From a checkpoint of a small mixture-of-experts model trained on Wikipedia.
Size: 10 layers, width 96, vocabulary 16384.
Experts: 128 experts in each of 10 layers, 48 SwiGLU neurons an expert, 2 picks a token, a softmax router.
Training: a variant of Adam for the experts, 245M tokens, 7480 steps.
Below are experts of layer 6 (counted from 0) of a mixture-of-experts language model. Rows are named router (the router's row for the expert), gate (a neuron's input weights, with its number), up (a neuron's input weights, with its number), down (a neuron's output weights, with its number) and show model dimensions 0-95. Each number is 128 + 24 x the weight over its row's rms, rounded and kept within 0 to 255. Numbers have three digits each.
After each expert's rows: "comes before" lists some tokens at least twice as common just after its tokens as in all text; "gets" lists some tokens that make up at least twice as much of what it gets as of all text. This comes from a sample of Wikipedia text that the model never trained on. Tokens count by the router's weight.

# expert 31
router:120152160157149079129126091128139142104140089102109089116099128112162143093119143120093150122096125160149141115134167107115146121150152185118162171171191111139121139086129094150142115158123097129137134100141119122133127148149149127159121160091114146118156119108112167106122100096112107134
gate0:138144112128105151117093130181155113118152116101127113134093135105150109177139142139156080144119105139180144099151105114113076140077149174128147195141103126157103149136097140116086130127131150140128116146102149149114127106127122119116113148068115151146089115126119114118136124087111122130
up0:162113120164098117121094133142163136100145144105156119145127152142151121161088091128132093129111090139165136126153147086152053148104150139107172159118115123157072115139122115116106116142110164154136150150111151159127134088117119133123110121104129155144108178115104103135137143082148141126
down0:128112116149118115118156091093128117118089163116169136157077146157130147072147097093148125141101150152104138132083141162112142107144113119113181126147107133097165146110116108074133121120116167132108123115105171099144181104155147117103146148157149145106104143110137138138135119121145161130
comes before: "\n", "-", " by", " as", " to", " in"
gets: "==", "\n", " ==", " so", "===", " ==="

# expert 24
router:132115161115159082148152109123134157098122107101123124105107100131099156107121142123108159104093103140142136131112150128111109126139121166140121147141158116134101114089146086142155121179149099148157169107183111158160133169163143117163118150129093162151130132095117142104104080091103126107
gate0:127129154104130120136121116119126116141124138058093133098126076085109188113120131155147111117138137133147161138130125123066126105172136120152132161162146121134131095098110124159102122128110137127102155072138106157153145135163145129127124152065140159147128131115167173119119136104151125105
up0:119147154149125125140103090135157108104097093142104096154087175133160101108113117163092144152101095142124140094146164137125161133143153158118150135140153114149118173106107107168132082132162119156168132152130127124096163149151139110113106114144109148137156102102107106104180106120105112150
down0:150149157118140096113103145138139124151160125147094140126115139110122106153129109135125155133140132093117196099087139137113148117134121120093164143125109096154083131151142103155132144120164158148146104122126142154134106150183099116176105156128130066106136076102120160123116164109139106091
comes before: "|", "\n", "-", "===", "The", "=="
gets: "\n", "==", "===", " \"", " It", " it"

# expert 117
router:159152169137133097145105084128123124115102125103095136089088118101121148114095122163104130127122126145148132134133127104125137131141168169153150174170155121165103115099122107146156113158130116171147152145147117165155133132150153115178133138090108129123148070083110132112089124093101120118
gate0:110135129110124098092119100100122117162104105102137138126068161078114156118078128134087117134142123133106155095135121155157123108149145133132154080168159142133122154160158106158110072129128126158096137139169138109191105145131159141108154144120142131114110110121152128134165129133104112153
up0:074145095094127142126147122116127134159106096125160151117092154088112141124098098114102131162163125147109131116110098181155121093172140137124163114147129160149086168154171132161123110122110115080111109147162155115163113131120123147124142107102153112112101103127165131143146123113088111150
down0:166132117125092107151136097144117141123185131092120131135123155091150121123119110130139126162112108139170149147120123146151146092170114127117088119141148134143155145147089145121144068124135140156142139103092098129110095141154137121100153155074092133115092075142126118147096147119115188116
comes before: "0", "5", ".", "1", "3", "9"
gets: "1", "2", " ", "3", "4", "5"

# expert 87
router:159142152128132071135141088124126093123120100087115110124115106114114158139120162179098137091095115121135152131126161126118158153130154149151142137138143132156082119126133087159165107150132100132139148110130089139140170141146143126168131169135093166140146097079157150119117099082124105107
gate0:087174130106116093107131057136141129154137117141132100117140140151149105124130163152117162089156129109153091117124162126133099141128093119125116150130136112125082135147096117123158157139150084080179092148110124129164136121126090175151148135133118124113152111108115115102158116102133112080
up0:115123123165136157118132135127100131109123138168107130112107125121090156129134121146126109077150123117133124168164133128135133183123146094129125108140123142126118087095138111114121105165087097143106128100149108143084110131125192089151107166123138144095168147075136084096170155110147118155
down0:150100132123073150149114143123127123130123140092152154095148149156139125106149140125144075150138176061121160122131145105103112144127135107087126168154136101090162100079129158119089166124146129118158144130118154103148116103095086101106122123104155091118127167112107131147142147132133135147
comes before: "1", "2", "S", "D", "The", "C"
gets: " (", " \"", "(", "/", " '", "–"

# expert 37
router:166129158115151127159131087136117126105101079106088093120101098124139132102085122132107125116117111138121158123152175125080150108125132153144144162164163121136120118134113104140161105168139102160146150136151119165155166153171132120125149152108084154149149128119119180120090106097113122108
gate0:145124135085106117132103111157087187115091122162151116108142114123127122163115123174084096147140133097125129125118157147086088094076122118170167132123123141121139134156130164101153153111111107104090137148119136132118095135146128157158168113098146105138114106122118190125108102121123136138
up0:112128114107127110130138108137094150121135140134143131121122110172108172146105101149091105126130113138142165088113117140141106181152133119156121067121091147111120095126139144130134098140130105169160125162118133081162132107099208127099155129133136135107128110127087160134185145127140133160
down0:147134130164136094137140131101154093123106066117135165167101114151114119140144122136099102150110079115136124129159148104132103101143146157088143101152104090111126176131149116137150118169079143166130148107110138140142152153126125128124107124108129139133061119173125095117174136112139159122
comes before: "\n", " ", " +", " —", " −", " –"
gets: " |", ")", " ===", "===", " =", ";"

# expert 64
router:153144145127131107172126095106138098120147123098117121129101089109119156123126132135100138112107106122141137148121136100116127151162128165147136157146145114112123124102095075163165115178136092161150159116171113153165137167153141115176112152102085155139153114099148174103097124101114117098
gate0:132130113116126108138132140122146104151154149140135125098139106176092148121124129117104130123136114172155086153119154120125125170122129128188112080097150127136106114123078093136136088095139126102178143134071110121118157152093094091138126146150153121126140112111119136097163148134185118166
up0:084120135127142153170146149125180117144145108133123114141127131141122150111178113140196107125139096131076081164121161108120122106150121110139146120135146117116097118148137111135116122128137111122139093122142111163136134122144124166159111116078131109150139122116126198088084124171175127127
down0:143138098170119130097137114131117107166144118087134161085174132133120107167131134118109121128125106165155166136088120160138123123109099164162144128108142120147117180133121100124123145125105148137156106152146112103164152141123128069155086062090118142132129116162141164117127096099122110132
comes before: "\n", "==", "The", "===", "In", "-"
gets: "\n", " \"", " “", " She", " Thus", " Meanwhile"

# expert 36
router:144138155127164087179153121101159132115120101103078089117094116122134130127112113161143156121109122120163151126124140091105144127132143184129152165165174110139142136122137091122130096182162110134127157111150085135153158132163117115139118119132094139153147103098146157102121094110134091126
gate0:138109105137130148131173131152122076136162117111160137152128095152120123128157079127119170152145172133122138158123097127125152096163131112115099119104127128108170115142164119123150138131144086099067151093131084079185116112135151133112134161131155139100094103154120128120133145103145146131
up0:099104137108173121167116111093144161095124125094096093119142103140150092150168131127130104142115144080156132134093165156130142083137136136129093163123102118161108126143154083128109110097120150158174139138123160155125144108138113134160148091096104099160129102121177132109101149132126126145
down0:099093111128146115134131127151128131126105115138137140152149138102143125154166107110106124107137141148139132109127175150128149115111118097085128145123162181126144153141131194102095144120128108152152131102122117135120083104110123133122098115148152086089231144095145136134164151138117112139
comes before: " ", "″", "N", "W", " JPL", "°"
gets: "N", "′", "″", "-", " July", " August"

# expert 107
router:135178166154158092169082079138137138109135122121114124107089124111130153122154149176106150107119105167140137115127125106102138105143135144124154152164142104144116121122136095128144096150151117137122149088168117121143146156172143123144138172101117154155131112106150132117065103112102094096
gate0:122094122125180153195098113132124137124109132089131132125120145140121140079112092121148140149091140137136146127093117132152124161115157114135152177149118066112155137122084136129168131123103095173165114103156144112132124110120158092127125098099133142107127116098106138116119138145124089073
up0:130115116134149146180113109144143145121104134092144143150172168178154095090131082130152161138082177153134126102085122112146124138127136098152133142131118061130170144132111139115150119106105108166145112119135158098138118078104132108127130121098156119110114106124133123123114143158120109075
down0:131060121131137097142141152127128146102107127121157118145090106139147165149140152103151100127160132109130114094122143123137126121149113097110124131078134142105118089143137104124161169152122140149185089131132149119111112156166119140137148121123123129122085118090195129101138108169158136070
comes before: " to", " as", " in", " a", " that", " with"
gets: " been", " be", " him", "ly", " also", " out"

# expert 109
router:105143153143133122130142100107142117110113123106114104130093114125131130119121127137098149134089083149138157146122177137101162153144136160126153146184182106144114079104165103126136109135141121162148158096176083183167141141166147114134113147123084153156144127113137146122129097095119116132
gate0:180139127122118142114090171167137152121118100105116144053105132148147125126098125165124124120164159127168131092084093123114170093125158111112109108139126139165132122121121087128168178128116147141114132164095126143141154122118137091122109122114131134152153108125152116123061136140120138117
up0:152122113120126140121099171154123131126123095120089137080107116159160138120106103167142136114145158123167133093084108137107198094130131136099094118142131139167136119093133097140171153137107162128138122156090119101143155120131120085130070139144132130140159113139131135132074113152161139134
down0:171140086184110167140125167145164127147133113142105148113112136183117171148104091156097152124149127157141110135115130104075136118080130131136087127109102077111124169137129135082155104117151109128130135108147097125120127138153124107113099135116150127140095140156145166158123123128118085128
comes before: "1", "2", "3", "4", "5", " name"
gets: " ", " and", ",", " in", " &", " or"

# expert 4
router:154117174145142091141118104140108143102110101096114119135126105116097120114135138136092142141122120127131161108136130137101166138137144151131167132162192096146133117107130080141147110192146090164129149146152100139120143143166154137144134176102063151136140105104120154109133132101104131090
gate0:112088117134097126117099138097087129135126134120080143147109124116129154126142104122143155146133087150113142115118080138145144141101103191160148129107095147098164147109151129132175137175108139131161186084127141105202133125145130148164124110142091109124106117132142126144119149122144130115
up0:137086119127114124127113135100107127144121170088099194125127124104140140146131125119188197147137087170123142142104114138140127143133117187163145127115101113137154132140136098133158153176118099097155162085137140126169148127147102147110122110123115098107096115130126110116108133118110137090
down0:120167135114154082102092136145137119147105105102124107128110125139114119119131075105116125138153131103075137156139125100117142171077127158100145134146132087119131085104158149142192183162098131135160125129119123134150160118152132104092143137120120118130157111121164086126168110147147103123
comes before: " ", "\n", " (", "-", " The", " $"
gets: " |", "\"", ".", " (", " had", "ia"

# expert 116
router:159131164138153080158110121131149127096089069124080108112103092099125137119117137132105140107102096125159152123119126102099129123136157142147160148168144091138111098104145118166131117151141138141137135134156108146142165152175156093148102143128105174156133110090158132108097125111120089106
gate0:128120111075161128175157107119090155134094115098132118140142114129143119127120096095141131124129095164116151066126125143126127120184121138114130106136108168146165119163097156167119144130144137121152117110179078153149144121160146138121154154121122081152098130146141132093163127160095112119
up0:129099151146108118105145142141135114129118110122093104095130151115137128132133164145124124132124133146163099136121140125139138113124197128149145120125123120079138145127139123109148115108117109125110144124070215141122157125135119103133110088158121168135175139098112102149136140114221155134
down0:098122105136139152089101150196113169134142139116119130156152115126158146134099115163127117113135125135078126117122096118132124123149118146065117127171120149075120118135106141122140101101117099112151163117191137148109119139142172108144167126120088141111127129133099115134124073172154141134
comes before: "9", "8", "7", "6", "5", "4"
gets: "9", "8", "0", "7", "5", "4"

# expert 17
router:129141149130155083182130109136131138097133105103113113110093130115113164118118146155100158105139108134151144121110152095107120158134141155132143145169140108170112128107127111134118103153147105117120162139154071172140141117185161111141128141100102157155141107109127186089093144116128080119
gate0:086137125135120136139129125143089153168115122107158117100120149132144119134105082118155074187103089111108123105145148115132125092097127136122109101126190161132151137126151167143184098093174167118122136129114114098100137134127128084104153126164141133130119133144136092131134151095099109121
up0:103130117104120130114131140146112142153107122112148126131171160094133126134119095113158078169141110144123142055146164182145103115128056151130130116115129084142132108134137135143167133112122170121155104131107129131134130126118154114116142143161132102120098114125076186112120155125090106106
down0:208168130126135111157084083131143112108122108133136115167120141114121157099100159126122122120079104137095140126134142126154127126147114164105114081126146107118124115094124123139170084137150112150136167114101155131150160137125105135119132138109175149130090159152125134113182159093120105121
comes before: " been", " was", " is", " be", "See", " also"
gets: "==", " had", " has", " have", " He", " he"

# expert 92
router:141150147126173109163135119109134102122099102110127126125107085106114134116095133163115151106107121126160145119129140105086168105120129163139144162140173113113126112090148133137153120179132088134144130125175134118165143130142109125154078165095102177163132093119168150141126090114101102107
gate0:194096125145140134108089138129135131116150137148133146155130142174124141136168102120107151115102128160091156147079113124075131152152132074117123143127103110127121116147123165115183158156135089109165076122129148139128137129158126145083092156079134116126116139119160121105150128126123128111
up0:154111121073117133138176128143138134140145106084146104200108102123113127152075131156121113129147141100152117143168134093156095119119107112099122091160115141146119116103107115147124105111088164111110176164177155130130147117144110084144144099136126148116136138137117132131099144108116161158
down0:130157134075137110108161115122097140123154105136136152109166140134125119146128120100109108111064130153154158137108156139093107130123176164163094104084104158137104110116125162095140143159122099101138098118126142083152146189130136144096129132140150145171129133123136096166133132094126135102
comes before: " of", " time", " year", ":", " day", " is"
gets: " this", " that", " This", " first", " most", " same"